Below are experts of layer 5 (counted from 0) of a mixture-of-experts language model. Rows are named router (the router's row for the expert), up (a neuron's input weights, with its number) and show model dimensions 56-111. Each number is 500 + 40 x the weight over its row's rms, rounded and kept within 0 to 999. Numbers have three digits each.
After each expert's rows: "mostly gets" lists some tokens that are sent to it at least half of the time. This comes from a sample of Wikipedia text that the model never trained on.

# expert 115
router:528449525393566512479487500442449487492448487528524495486469451456450503545505451547548460462464523477504467454529491439487402415430540467564508502493444535474451470510
up0:508526522489530499562517516481495541598443504494554510468588490503472428513506525543545500434486430548533512459432473481476553536492503462487488449517532470435542552507
up1:434483528540400489558542412537594508468446491529368537525530491519509524467542481531506430484404519506496521439496440468519492510489525507500463573542512425408508498494
up2:434521497506470518509461520462484466493564494516549548570503473555476512458523438516566498458519428486472467541526479546538521468453485514464391485509511467491492565474
up3:493500572504498471544511572524478464453550504513466505508479518530516493504531546481543507494466520451511437541522501530481507546511484497457566547455491480513475495472
up4:498579517518504516553486486518413478558454538465453483452532518501480455516447507535543449436488399519476509520520525452544469547466468598472449491568492405554551495474
up5:488483513497503496515481539513499460516506532509501500539547505454423506514525437493473434472465474441538479489512502496482496480553480477436574406464583439569467533472
up6:420602516556527528491517542451505530420448490442523539504536512578480525542506476443563517475502465483458447532480531546498541526462493487461474481471534525464460522537
up7:574514454529460545464420558523521520507516538447466522530525517481453505513527451514514475518453488491526532463546524535441488486496471478475500509469398506468568479515
up8:461518571467536529452441536483481450476490473418481460505499484515514530515480475541580560436498525485533515545487454506458557481468516458513511411548549494545501529490
up9:538536403474591485487492514471388531545413522440496516461505461604511474556523473525507453522467543551448455449490454497497482466497575483466465514526444527572522443483
up10:464485517444513610475536498509505511490411555472481456498491548498507542418545557482462534503552487512523499490515536515496450455449464510537508486510563510487557500492
up11:512546497483542556555456461455502531535441432458411534481509516486493500509534472547497397508483572528490478529549456463506461482447574552576527557482600477471437447435
mostly gets: "|---|---|---|---|---|", "|---|---|---|", "|---|---|---|---|", "==History==", " % |", "andidate | Votes |"

# expert 76
router:509507533563471508441481463523490473515531538486545486557463501467569517560530511467441460445534519466525523520504561528497470450458552492456434442558487475546519424516
up0:448486488493531531510538504523450494446544549509492523532482486521514493564506531524497487572531524467544506461489528435498570473513441505424506518457566482469556534538
up1:425570526458506447464548469464508501529475527486462430579466487513586473455539474522489584466469497380511456507538532553472521468471450546511543479459493489569535511488
up2:552514464452564553504560507451478473498514524562478470517539563555531456593484560474474527529452529620585524466539549475633455515512505509493474493487524470543558538498
up3:518513518488481500542497589483491450529530478496537484540524570486479514470526482495517418531559503541447504480506478464465495480512542505468516496533528492475453558496
up4:546504598514451487449541515526441547564408476464436512454469563460512473527475561524412578446586508490517540496500480476524449481473521474483490459491497513455542466513
up5:482515464555506513548543450497404400441454504547516495490483442438537484442525486504488476460481503505515421488454518532598446514486523518481547525489464616511516517501
up6:502554449564539436517478470502440482507495533577512456579534452442472479486498460548431448555478520521525591537566515450438546530507459510511554498482557510439453431500
up7:526464472488557475467551527576463525554497479445444473497504422491552445521511486541520474468506456622554449547585455467486560429463568445520476445521505455583475534466
up8:467492495491548522529464449590551496517540435477508554435498398457505480473468473504480511555513452470566465536511520515572532444446475491542499503531480456491484463459
up9:491473541540492469495554570553521534471563504499563543522503412468477496540447512503487521569476486473528470548489532498393483562516459482501453528517522540525531472466
up10:541605542542528525452577458522542451489494490480491525559560535527454538525488534427475472474529534488481469525504477495543466539469509504459513504474568520511464527481
up11:482562539472554454526468453535465507456466520507457460485515544468612472498494447523512540417515465419539504580519491367479550467497510466507497568544523517511483442457
mostly gets: "h", "asc", "agh", "chel", "mat", "var"

# expert 48
router:482527535481491472464525444517571473514529446459485522469509402473489434439481572445581530490516504467536577562494503530517568565457479471534478528538463518532496444527
up0:538525564434496494480514475503511471433537456529468515588440495423445501473463545490494545546495510477480555456517509475466570433521454571484552564490497440455482452439
up1:512512502496497529520535531516479563436545462510460436467472494531501491512479527485517532457487526485499416478549522582502486516502515494525398556490495537528411477461
up2:467561460484401506515458506498448501456467589556428473563539427491498541523491527526545537482500517506528434452523468514538455450512551461498476479539421441539474519533
up3:550484527553576502567430502504502524560549480430435538550602540509463454524526500476491508452503532452499498543583492444493522528497477551554501532525492500530474545423
up4:583536500555529459519496500504525535490480492553539532505485465497466586444453482515443467465452545562495408546489529557460436481529520491483542465435483498462498539545
up5:506579497472488462494509434552435550553431466523521517515570546535518461543547483510536521518490518522540502433525486511482524536495546527467577547486441506467449457532
up6:387511587471512523474506540472480524470474514505463428497490494549562406497438491520604505500494559519545515574574516523488446462498417487507563500518473527553468484465
up7:403529515529514497472542566495459477472483520488536465445537526447461505512530557489542481488476497472512511455559552461508534487509396468505536561438456457489489468501
up8:504495443509542539554460499475622581577476600543454527486496541411512491523485445489510426529466482472535418557498497498553544517496459548549462559449435534537456547547
up9:459511512460480519463530445483469547515524507510484495450547509523484468541594409534490534449492513563530538457457500574529531533468477457534540512409537561458523543467
up10:452545522510554512446475495481526510541478426468471556455477515516577458461411502453561530510472505506507422530478454526392505486533471492483506573529532534495453510474
up11:502476507483541476513549508467436468531552467547507572493486494427535466487537487431485425472485531534490479514456535507530502461536532524455497417456523501480510527453
mostly gets: "1", " in the ", " early", " late", " during the", "- Years active: "

# expert 118
router:394501517458498424527480461457548528461522539552484506554491510508476559483457490501517459511507519441532464513540501483453452571510543504467504518452479542490507524483
up0:445503467413527488502441495529420470514497506537528476541538427478501488547541456501525491408538478543588460477507458554513515447474515496456498519450507489414454582465
up1:472455612547516540495548554485547506465524490517441446456522508463518549491451493578503515502538553500529447477475504453514474504483452493506538463466607453588519443480
up2:443538496484488563509464518510559437537495554489512498496501463440531503483481498453517499512588546527433447563472508473530466469496517405491454530544460520497529499501
up3:502461457475593572480456469458441510526504508552390506423496523533507490498522506528475543527496530466567519524498563467479514476512510527528501495458474452464442540545
up4:548524569411470465464534460499566509403613472533508548472447574472518461454514482418491501534500497595458535482494504445517529517567534557532490479505465521529518496483
up5:528425532586528548513476547463433536373489506519430476511471510552496478469559479503403565491563477467528514584495517449504528506450516533532548476502499495477502532561
up6:509537478507506504476527494498520557463451594579530512532538429534502519501509476480484503516496449501483478477555462544514584496431540485486543576453454529505563473543
up7:542533505553538450500526511490434502520560465521477504538529483460452535416512515478527467399510467478488480437495476564537491447528535541514462505459530462493475525520
up8:488538483414487477560434502530564487483478458514456411551507539439513530470526477523486531487491593506554543468583517539622452512481516473533576498577538479478498497474
up9:544482480518472543491466468556439513485515539505558533481470443506472495428455577468504514525494471499463522426466589463517537562528441483536492589464550506484568541578
up10:492503511497472595477513523554469523510534488571482512471530461540456476495530508478460484491525505437420612426457541486538599519523539465466491549535523518465447541540
up11:491536551468564472480498545414475479438529509529520479499408496523528443561541444467533520442553439557488538446462526440507445526519500491526479464525548391498523372488
mostly gets: " military", "-based", " TV", " television", " Police", " security"

# expert 38
router:445574509530510554496466529471541518489459564423488464472469430476502491540538581492477520544517514478559493530479579530515480490470534500503501479472419488575550437582
up0:487544491549465534541431482517517455491509450452544503513445539434564487510466586547448479474440416504476446544603477490503524463462489477564533483459506489507525449471
up1:522434492586555564395551601548534521438486554557544498475514509503528485510490440487553469468498477456415504496476502494578569535515485408477524430489425497546441460484
up2:466461470371460426453511548462532496492485539507497448487546487427434537391561504451480532551532521480577492469546503476568576536517554489499455434435525488509457492488
up3:545522507500485534494463486482544538521520487464620478432465569447502479452592502539488486492530535521468456494510516485518569535517479519435532468538424463488446474424
up4:423471500558528516497556524483458553509584549462505538519453477489505512520426455457455480493468476470471472525531538515457516467515459595431501543462542455522514528515
up5:507425475441512414433531510464445525588525510544470567526568475463522503466494506445487453506443509527486517469527517531480451495540612563474477468567523499470420482501
up6:485423545513567529467493519493501503487551463561476491480498465482561512480516465440480482433463531571577459499495448508457508562482572497463461563519462549516542488521
up7:513451484480549538426483509541531501513429534489466510458479482457432483548524439491491477442527505559461429585399534464528510536447550505467535538530514519558546469413
up8:555534528490432430457570452481489516556458578511459485528469554541505490613535512548546482529509522470503462521469455537542430496559545551480584543514546547503479531486
up9:508521498477576465416478448547481494442530531518480466462518576490538467483553462561499443483456540449522521463428513507455570579501466529514541522478500438539532567470
up10:489500490475504490469544455459420517444483504492501435527499526470448484462499541497488562515518467546450457455529526521433524493479446441520494529487448518480487464461
up11:499523450540550548507470589555499515405473442497544543463432479471508469459578497445418473494491474453492560621532506482460470455510501491528479462441534530473513514438
mostly gets: " Russian", "č", "š", "hi", "kov", "ić"

# expert 51
router:476488455501455434489504537526526471491449514535462551493553505512432488431483560501521475522464403476445566508527448439555523556524467525431490550533493516481551470524
up0:544491500475526516476548549487492469466481391496430504503488459432565461520473525430446534496493534484478458492492474486556422509479486545464505461521473474476481510490
up1:488479512544467440509532469454436523505535532501550546517580542517456506532467537505467452479522554484569481479493503575456544477518539481492487470418577443515551540515
up2:548451427430563535499494483497524496492531554445458481510514472466484563606552530480409529604483509522510453455525494460536527561477534595517426508525505487457456515493
up3:543529476490525463435525438454546420511434472540536462514498493528570462467501503468513555495404545489520440521483492466489471469535472506457408541614468511477443446522
up4:528530478515442491490571473545499507521466511512484526502571546491505551452384497506447437535518505484462508547463557487488473487510557451484455466457483495450437438563
up5:535505579468565472582576505525498503503484466493544490528416528450493545508518509530496482506547477493473554507443538444489546501525568490496384457429521470461480517448
up6:557477436583488558521450488458516494547505522537454551541450448460574439507588516473581507545471550493578520471501394511528537531544502453463486500542461559464538533502
up7:599498504438465535476580503580515433456456479453463525501461527512588523462472457505525460489532521522443527480564514470466429522465507471468531467528488493510515456480
up8:553452513507452509504464451486551510492393566498532523543533487511492553505534495543563473551419485515533459508459534536474498515509595510427527501552501501488516499471
up9:601541407429472511495501516528435465529483532497458571523550571495559511479473553534542524567448532506509487511454484508495459557482512481577634523532478394459429441582
up10:522480463466484515517509509532505488496542473437603468477530493583517451381545575530482518460521458514513540444439420502505549559491528534562466478504577428449510524511
up11:437518479444486496538450498500505492422550475502513494462539465476484565536466542510521508516601537547564524520492487459375499544560402595501458478479524444439468488551
mostly gets: "\n", "\n\n", "Personal information", "|---|---|---|", "|---|---|---|---|", "|---|---|"

# expert 109
router:490466509537512512455460468431576443516562459529473533524460491474501462532490569523557621517491517515481530498524542561526579561517513480488438554525549497585523549520
up0:518506460448549531474496435577554462432519505465482546542486549452464522413493555514533558526502529428484507538500486549548452506504539465466480420522405475496477535442
up1:569561516481468500494518463537534465530450468527424474480562449506475540462485509505526526563474607517528513518512468473418484464521519461501538480489461514564472465529
up2:532558502513508514530473484505493504500493495549538521501556523440571440484478544540442523557467500520491451430558460501469567521456495507525588510484522540558474492492
up3:455439410544521488526480508544461537505439450483441448535521482458542468551519459387455478440528567521491433420411507505459544535456450445483491473489592501480551520566
up4:481531391501523470467511538467473491485581502588517442403501511487533549519493536572487578491464523559522444530474492519461492460489487468498470565553515490518508388492
up5:476454525464494506475453502504515483524510531488470483430477501508528506494510546526523487484447547490471541503596497460430512486554506527524536615497520471494533500514
up6:494528487533547458462501538529556501507502480438541446442552510496463443514560508504525529486473474541529463486525511455522472550555523529453522442598549462531554488535
up7:520520508521511445500439532467521522504544497485512446551503522541515493472508599560473519537478518471550512490511506521470491511467515456529454502467474483518528482434
up8:485486475417513523493541543557473417524493422557519444519429425489480579465473580474478510561504528439468444459470493508486543512539563446434483451565574532494537500443
up9:469528508525500481522454442542484472506551468498464468531489423534534438459588519503514476512520586522526432458519489490494509510493528470540529474487566558504451485450
up10:444549561508534508514536491518461480516521497459441479560474466505496490552538519440479453581528535468531414545470462541525488522439493434511524474582521397459511505408
up11:564466451508506530454523498515477453541497485499480543454499517479514516488554495487486533572502511512436501498476557475478423501506488445426537517518541549527467524476
mostly gets: " In ", " until ", " in April ", " in December ", " in ", " in February "

# expert 97
router:512578557435563416543565524542486535496540520533532492484504487550412517414521493440549474493502522484534484518556474442576498495552442429476509416424492456501524513475
up0:536522507470488533543574546460480560571529491526506554571453551503483458569472485495532504458517550477487503508496484445530420518503527502405386560504519424566606509526
up1:474484400500452498591435468522571423496501558484494575490482441434473506476511504518511533560510477516504515452549561547509503500551467465473481530490541458516437561484
up2:494504521554553489463475466518490477490548463488513478439540536441535550475410491469513535429561520484479507492452474519431510486540517480527475481526467525540579478565
up3:512534447515553496472476517494519538500413491434481457564445455452536538496541521503498517523450469475482528596556515591419518485554583550526435486535535543482491487498
up4:529539550468464488494518505570560500462547529543497482475552510509542505470530500484529482524549531471478548483542584494501583467515522545503421486540496524540491511473
up5:533569520466470556439516479530522507461494529544478456523514430466541484543565509512489442504462480511516465584448503476539546434466540549510520523533525570488479528446
up6:444473462592466500438528494509481578503450472540415415472477510486483526524569513484470490541481509558472466536474570490498531498499427486519447539506511511482446497402
up7:537549451481455484483562476496492517474556568454443443484471552557508532550515558474457436513532595536516553411425434446534507499498541493520456485438516471575551466469
up8:532469520502479500506473489566488500494494476466499478461537455518517456554456436426557485524552551560468533520538498539530462586519492538464523512551400510496522495537
up9:474408528495433456474459541485495548536428560518463510470425550567497473492449530515554415549535517475473489536500463534478499456467500516497450535503526563500609513461
up10:634541562568575543545490486511477550471475524512511514566496488518494519592527548480424555529494473508551476527493496479572517594500505535495469496528472534472435465546
up11:509476451455482456482425461454517474426494591517494481452552542499450506573469462538542456523553462525537527452500524490461514534487474471546505514474491482500537502409
mostly gets: " as a", ", a", " an", " is a", " of a", " with a"

# expert 31
router:563470580475508496526501511587447492563545517522530516513415445437547464463523472523456501458444517549556488504574492536477479446593514474518505520447520526543502559450
up0:488456472501444496535494484411477407477493536520546540568582529445610488539502474464529445473466543531485493569493504581526511493493493461460484536563453530486504506537
up1:485491523482516450516468512467510550466471456481516483392444491491478521478519517438486461489526497481553493527484522407471545461428453457596530505508537459469474450553
up2:459543451545502542520508487451521537587534503439466511472469534520469534558501558511519537512508525482534553524485438478490496552522525515459503501564466436496434458456
up3:527522556490550507490522403565439556472513504377465406576449501505505488497484477524508475518546515500462514528491496459514471475512411522493523461454518443529527461498
up4:448475514472545489504514440486580416521447556516593511506483499474461530451479463502529482609481608463494491518534533561426517519501513513487524502497560585459502555523
up5:486499466482531542471434524497529485508539565460438498485483425479478451471452451521431545503541458526432484497538469550456461441476483483530489508476517517508464445548
up6:565536487466499492497499506524514499558478428529521522454575462461513486501413486483538497460616419515567489536470468449432478525513501458502486444491519465523525523555
up7:510503492487453517470480485478539518466428584439524500480534509507515445468495433461484502528505452498463515566504549555535536509527502582439588511524538501398483507531
up8:525501502475520472544477472532546584455497481444498478435504481508470445515565501473463406555526522496595449493474478544518465451477454498453565548490497499457508475469
up9:451475574541486487515452491469516515491570488540506526531461490447414460463470424501515522528462518522525555493533431502473477522443529489453475531560483514531579532439
up10:520480492532464498479487516472475465486523565457479476448496506538502512513493506488576521449481484489546494497564496502487428574482530483531536436469471570511461457556
up11:504501487538445428502509522435515471539455497499447525500419539492482572463540502443492568453441478499494480470540518463501570460484548562454485461439515522523446448508
mostly gets: " The", "ing the", "The", " his", " This", " of a"

# expert 70
router:529535489488569468497451532599548535513535476561472467515504479542491457511507528503510462442451497436544497539498530458547410456482523472516472474492547426459527458544
up0:534494529555513567485428488543456515537464451486399527465475490433519492498478491495501450471512543542498465505524522522480429493535487522465510612574484450481504571494
up1:428553496481514450470517455530483525547481526496528525545464476527438461524512471540473422436431436493484592471503473559485464521523398538440478476472513580479505534494
up2:517538544470432431483530480503507503510526496479488473469496462524504533490550539555473529440538474505453478517482456525423505551515492444490528508423468513454486511582
up3:451407492450494481513517461470513492478464445548492455469555451431497503453452509498524557537491425548517505579443433493504425492500540450472502544539563524472530490502
up4:520468508491551451557551480517543462484525510472543515503438486498462576481515551489488474432500383464527445529510471521499496433498577520516481501479473445424487556510
up5:549557466572491594549535551571563498504521522444466555604522540527519470507488477521556478488528435493507519526529503501466504526550484486480516510494536530476515572518
up6:548502485474482487546477447537443537485435498473500575508568473479504421529466477542461521490475574566520400548551533547515499516461522458527527560468479504492561448449
up7:439512473456527495506532499521596534540404483485452458425466593481515544503527505497516461492446475511465480501467512460457586523548476462501535521498476522453521474414
up8:513447532433538513493479585459548470444507536552558506463530510441477498428487516506465509491504498424524406552531510486474517507489464535517460503386485489410520481525
up9:463477460515503501587509526477497526405498457560492428536491483545467483548446512505567490467530485517527502478500533550506553461526500535520505428479526445554433468486
up10:510553521539532534534469548497557431525492469456511514406478536462421556566574420472509441495494505530541444463520480510470517539475510505510462510574525474496538491493
up11:470411486550453467505433515490517469555511517488544529491513564526500485448510514561508492520479508474504522520511572488473488514464469497508521576546511519532538488559
mostly gets: "id", "ent", "est", "able", "ill", "ic"

# expert 61
router:510528554457530424549534445539522531530527568535591489554484460397450483461510480532571431534492489525594507491528538544470495470476469489395514483524531477525495494491
up0:567467505506525531463492513414518454504526484451492524543551496519492473458485544468498460545471547452477478507455460551587535512517536474489526509437400498540468477454
up1:502489493485455540477457494485568551531553476502523451460546470572506519465519493501484507578555496563509524522513523467463471453443474524478556502486465486492515476461
up2:433489489481412467582511433575556511525519457458436498547477450517561487477504477522554523555513465472495503499491488482501562477478577537501584525463558469540490547478
up3:546566530545538522496491496520517391505498494523518492406409529535453525431488465468473493574538475506510565510504500440480560560476507507511422418545482482559453510497
up4:438512437491487584490540497470505440552583496504513471457521529482526487463492532417544504495523496532481482495505484481501461471480542457511485508547495443523501369496
up5:534512431431526492552445477467542453525533480520471517433564465570487455472454462472452498506484453522543519490471506459520510462519511518470528541375506522513526409466
up6:475503542478454509514525498504576557451508467479499554522467540479512485497492541438516498489486505514544506459497530490487479491571625480503476500523484546493554474550
up7:442543548544469542474539483511572492478511450418486572574442498465498539514513485493502527528444440480506446558487561460432488498513523477577525490461454452582492492532
up8:502449535560471563452567511506551556546479463517535545529460449488503586544483529480509478491551449497523460425489480512506480519414531514501624472579511473519469486525
up9:541536496497443458550476519470434460480501493414486491535510428540515462539507522469512459480489477437559524514525487510474461532520469472489498514546508505467484494540
up10:518547546497545592414513510565551464509522631497482555436535463531514527485470498555420481482488487486565465519465525495509512585468499518467508535573405538516523505504
up11:571482526474448555519387462559458531475511477491573493543514519448481502512528534508450469464525532530503493463482431479419537506480599527482518484481502514469487420506
mostly gets: " new", " National", " American", " local", " national", " public"

# expert 43
router:480480517490430530547540593409444514491548491403510518423479457499555489534447543486501509581562479541522531456471536531514442546502516453584475530527449474505460451551
up0:551550581474488422528473493530444511413486536432476530495557560513572525509581407534482480582513466569447513580490534515506530560529487498550559528434411471421544504488
up1:480529491535481479533549495593457541540448493449540497592488493532525514491525439499487438582548538523471562549555446465477629470490526515505505439507454515535452613545
up2:477530443580510522473489484506514516492503490502578440548478515489527504524541426486509488451469439446477505562523501489525526470509512539499481498472473463502473532456
up3:512623482547598487449444496475525520553464477489462508420411552473501466475468613493468517474485465478496536502500522432474517480524523535437522522542580552495513579482
up4:463550456450465520557543548441487568517504521542471486528483573544466474489528568511486513549533499545508435459515515487476549476472462436467436526416456518441515437546
up5:609470472501472561471479532431430525472558418477446481509521575519474520458512503487517447516486551477458498504479394440497469494502569447462519509523465535521525504477
up6:465455479417443510589425492515502520508521526474488503523462522508510486445461433455494471509458531580490488421553472481457446524559489449529523492515519579485479438464
up7:486508488472523503440521545537541549529511484537438527438471448499500399487504539643472562489479506551497539524533523522462517519568507576536481499485465522464464535547
up8:511500529537479512499459503414503485514524531486491506480527394465477460526490577524450499469479536534468510439476529449512461483500460516474473471613470507521487562436
up9:512448468535482502497503567477443550548592391502498501472509456546447429380504532486529509464502547520453545542557487455524493517471509531525523491524433501487492532489
up10:513514503442536504504517485493474458532498527471465512574502514554480489522482518462535450494507507472428491498504555549493466485474476506535499517504494468436534591578
up11:519462464491487510496534603560445460473471541465528512477419561528537542534488505433460503580541512559500439521502429537570455503445497394489491467510454488513564487480
mostly gets: "ai", "ri", "u", "i", "ani", "ha"

# expert 12
router:579481540477576599450491550478484496424447456513530511456489474528460475547486542614492487477407525475498487537492534464470534406506434527540533446528488536503444508476
up0:392509440493431495511509525530579550513497535507499469525524547463497489497516509488508516538462487516478542512516569481503491554471472450482504572466515496486536564501
up1:547516553532505432469559532526484506462509481536501498546473471489451452492442494509460478482525435511575502561470533462463583477586590537488503500469564509548544538529
up2:556471460466464519513506512541495539583479512538493498538503496565449512527535494513431504448510467485545497452529547473478507412499547522456533459500481513510479542616
up3:524461519527478497482504475485497533476522494520501508459488457522469501478445488495524514482467492524523437516523462458471487541485487539508539561554553499503495523509
up4:548538511483474447486535482538474510483540514493526508508480568499555525515459495493506505472558535538521404499490569440517522518521572565503534500537522516505426552434
up5:507533553494433535592540576519437538459451517437445572445462452506536480546447527487435562546512484450406516572525493495452491513529480506444526544511526455493448574449
up6:521421508576565418466576484411542457553455449496511524507459550472609520434463430504525452525492475405494468479468595581494475483490563516506566467529473534460431521476
up7:524538549536500536467502474475485525466545490433518515534482580482515554538519490504413482507502510520476524514546494474495500496571511528490497486510510518461471560505
up8:419550509527528563559494584525401515520385531451512531445551490522512583489466445472566461489453491547485490406569502500542527525485498460548452503533556487508443530530
up9:488479485449486539465470504478535540533475527493567531471447473468494505534470444500528518500492484503511460543501487449529492501546519481468511518535549448486496481512
up10:573462507520539509484518426490441526522498446457513487442513507474503538458504495503528538472430565510517483433444539551472498505564548571421472461463582466451557547514
up11:512491524491471507506493526543465548458428490474486600500483504504560506511542460453477460522448415549559561525566530430537493540442467489525513447436511477489445523564
mostly gets: "| Party", "andidate | Votes |", " |  | C", " % |", " Apps / (Gls)", "| Ward No."

# expert 95
router:451532480545498461551488593499547498441457509563494522477573481488483511512452513508495542473441444575450519471494490500494558506463489509462494471452471468540476505513
up0:552399534466436423545522485415482529506536431539548471581437591471561477463498526519441516545528492506471461439480514460574471452492526517454517481516508454529517494509
up1:441520554535522432482560540498508464468553473529423510514522543543511580474545478539552440452507521503537492514490528468426563493479502493470479527507430521542488501494
up2:445544501455492502412489581535523481447500440503410493513538545592435520485561472414499479467532557529382508493523544547514523482590523497534478496504479455439406525554
up3:522482517449461466502565472498472451505449518465491573585485489506515484526506452478539445449430574495539544558473479464464504480468509524525543475521451448508561486573
up4:511468455496518596550492520478544518532480503458566472476437439455470531547501485501430476474460486536466611449508551472527503516536553490507529470499525408513470499537
up5:427415558484573523553510539451481480503542476514466481506491515588571428537485588460523466550472438486572519483487491490452486462484470499480480471519506583414494440547
up6:560526535525492476512504514576448521469502511497504517502480492455533546523388523522420535581495536496450448489485457455498454533517407559544506529553492495430486528446
up7:520522531513446474513501493454485483538435501438497509512564499511535483495479510509504487507481528479562511380482505467480533483577606447538562479428515467534569488542
up8:533532513525504478527481450477509434550491491497498424507542517588457460445569466434505552442469515528536549553458500551431462481451462544550509510487496486481493449460
up9:460554487461556508471511532498500461487480445503524523521492498583483553568560489555477495576501515488527508494493484404502555453524519421515467507470484513567525540535
up10:521467487476455480533549481532526485526479578546542453496450536456538515573545495459406460472514541569559525452496556484530508504470521525515494499461498547503493492460
up11:507529450543454480512544542473490487535465501488503506562461510538499475491503490523448552506480553514549491459535448541533430522491488466523434524491499421467472516464
mostly gets: "  -", "|  |", "|", "- S", "=", "- F"

# expert 104
router:512473433531445501483530463493466427488449459524490574496511392472483496484528525552537509532478480479546539517574457402554501470537406550467499470441544532547520482447
up0:485454584488471524404515509510532446517538485503538522494552514558505513527477533544485517468461561524484483521501607544574492443501516536461476499519475496489479498555
up1:503540501539495511546454431513590494569523491537428494527533569501549474495566517527490492533410461439525517516566507556526546543469457481566514465535519523497563525463
up2:471549481456518553554558521527508475517514504502518448531501593526488500406418450532535504453507512509440498429559480501539603503462467524470510542567530535505471510517
up3:535513457517537495487507463423490509501491521571463496535480490462485553459504480465468511485422573464519443537529533491540541523601493453482436531492452480459464545530
up4:518574554410497455588467503506457478502534441480565507534543471502521412531480529549538504492511471545519500520545479534473482496417530462521498431498569426498450533534
up5:537435569479536466492508523536469464562497473491527602486483463508480529443560501489521550507475483519524542527458469513506464549568458543483449529566491512517480504492
up6:490485494429513514460545492513556535525438471487418541514574482496577493541417559471431449569566468500484546469459527507508418512487509468506523550523506469467534508452
up7:519560532525508473489469473476567505517488456554498409443497483524500506500552485546597569463552440489531472508511524506473489526439469401487531508553542473554561501477
up8:557539500460532487533454541504472509500418479490452435562505524530514436524504465484519466524451475427486472477461510477524480572437548505444434568537545446469391531550
up9:547491475512506543519486484489501505488508571468471443528514372444538601557553477443596493491481488458579523465524529458492466499524449468485459481464451507449444533492
up10:456598480511531482512499423503441498445507444438497443523450425531455484473490527474536503500538571541475514453457423543459463456518483494479558418510545556526494499557
up11:591580539534523582469519555623450492524483515474477461525513545463483505493531498498528479508397598556543433550487522464497498479548465545527508475553497480596489526533
mostly gets: "\n", "Personal information", "|---|---|---|---|---|", "andidate | Votes |", "|---|---|---|---|---|---|", "Personal details"

# expert 100
router:518529542523523542476542443555568509540557534544486525475468490543564464512555499477502479470436447519496509501492468530514491552449504493500472427475515557528475570452
up0:496613495502500509501520469490490494477457602465492414579558488464470591504531450474506527450501467548467545448457493443506481561577559523610507515473519497504430548558
up1:485475453466529492505547563499523516498476458558477565493454528451504475459432505405517396514507483526493450566508570600501460527533506471492497497458543479413501502528
up2:483509551544444429429387549473564530594501452574533492478489487572505494514500471498503463485538483503466507461437484524569446559567530511511504504507466509483557520478
up3:467420562450543445511466434480517520529444520569465398426487422492512563514552461438505484482470508542473384472497538518461503470513436469516506487558537549531586538457
up4:496590562457506558496502495491490486529479551601468486511503406467536543478468491542475553484451550464480512463548468488515520541554474483500441433506512474575473524466
up5:466546499469524510523474486507461474512597499522439448546471478508435510445498501526569545500469484458493530495523459511501508516523464417521505522489524434460499526513
up6:492396522523506462542543509521480537534432510584486449546519488522536469517512499499545531526424479562517493441449426505555457447494491481559520526442418545527531413469
up7:547543534508536514549543493518463533486528507552445464487442545534417504530523519495512550451479563536507450503575577433472520446448518557476544564495533470459504475494
up8:527512523505543529468519505481459520513481502430482506450575490523464494506567449479468388503435405573514554494468480491536441492487467458524502561523475494517532493525
up9:606504494494536555423460479580544492495523536525526511476509555500565496522492498474436432489447519487538476528549526511512452510432501501486519557528523534454451508433
up10:505519471447512507550509492571435423580558480482417503537501540530502512558517458540483460506527498526500482503460552484497520449477479500505464456495476457514534499440
up11:478445493471590469439481491542435501522485453480473513490508505509450523573464482494482453556568496475433479462519473543503476510461548488479535500484470496523501551469
mostly gets: " In ", "In ", " at the ", " in ", "- • Total: ", "The "

# expert 34
router:531471547534548495511521531517454444489528443581549490519513460558500521471504441486495503518536463462555502449554435483528427527521456486497477459490538520549549539441
up0:488476541497527491529478535472491516540527506553534518496491461542464469473581511504423508509499524547426477426526493527481498532530498508423494481529487504486452473561
up1:469594519518560449508500469488455540496512453430537532437507552493494481494539534503570475565492505516502562545492520500461479514505560501452535484504500481503412474504
up2:487467537508505434490458509469500533435461513553513480470496458522473625561481503486461530513610459441514504417475498473461496518492511508537526456487477487447464534500
up3:499481516533490476501416546485433493469469476551471394486596527537520491422457503467460564467446521480424603562475508500499467534461503589585438552518494504454476418451
up4:482549524505509549535419455451458475550481566462492477506441464519521486523572467500469487509537473466431525513515515518515588434565551424500489481500479527479527500574
up5:510496483551541534562522518566511507562523499559457601432496501478487454501501546483490426528438489553482538523432514511511509536510465521543484544499490530448475532501
up6:454479577501477401529514501590475487503501529513469466542535557495522543495469575555525459467560481422511541479436493438506482481509456489535500515531570511440610408534
up7:526506522476461504520516523520412497496475504494538511482477471538525500508477516555502505550563487480507443434513542503630477531486492462455517427491552493551499420550
up8:490524454582471467465500520471530487469489416526467496465541528536539520501521397414438530509453490460486484534444502467520536487464521509488482543565469524560535416485
up9:518491487482534482519543495516533540470528511526456478403561514439571517455490518532526432477474532473536429490533545410483461529473514482569529452493487496521451453460
up10:490499452506494579510495561545468503564476563553484468470513462514520512509418449466433596493497445472495490513564612492573503514464522394540491519472469486542514509558
up11:447466487478473592493536435498453477513442546488513589575537525527535532548532521494493513475483435604554435474525474562592514489468513487408513520522534478501532516586
mostly gets: " its", " more", " other", " two", " is a", " many"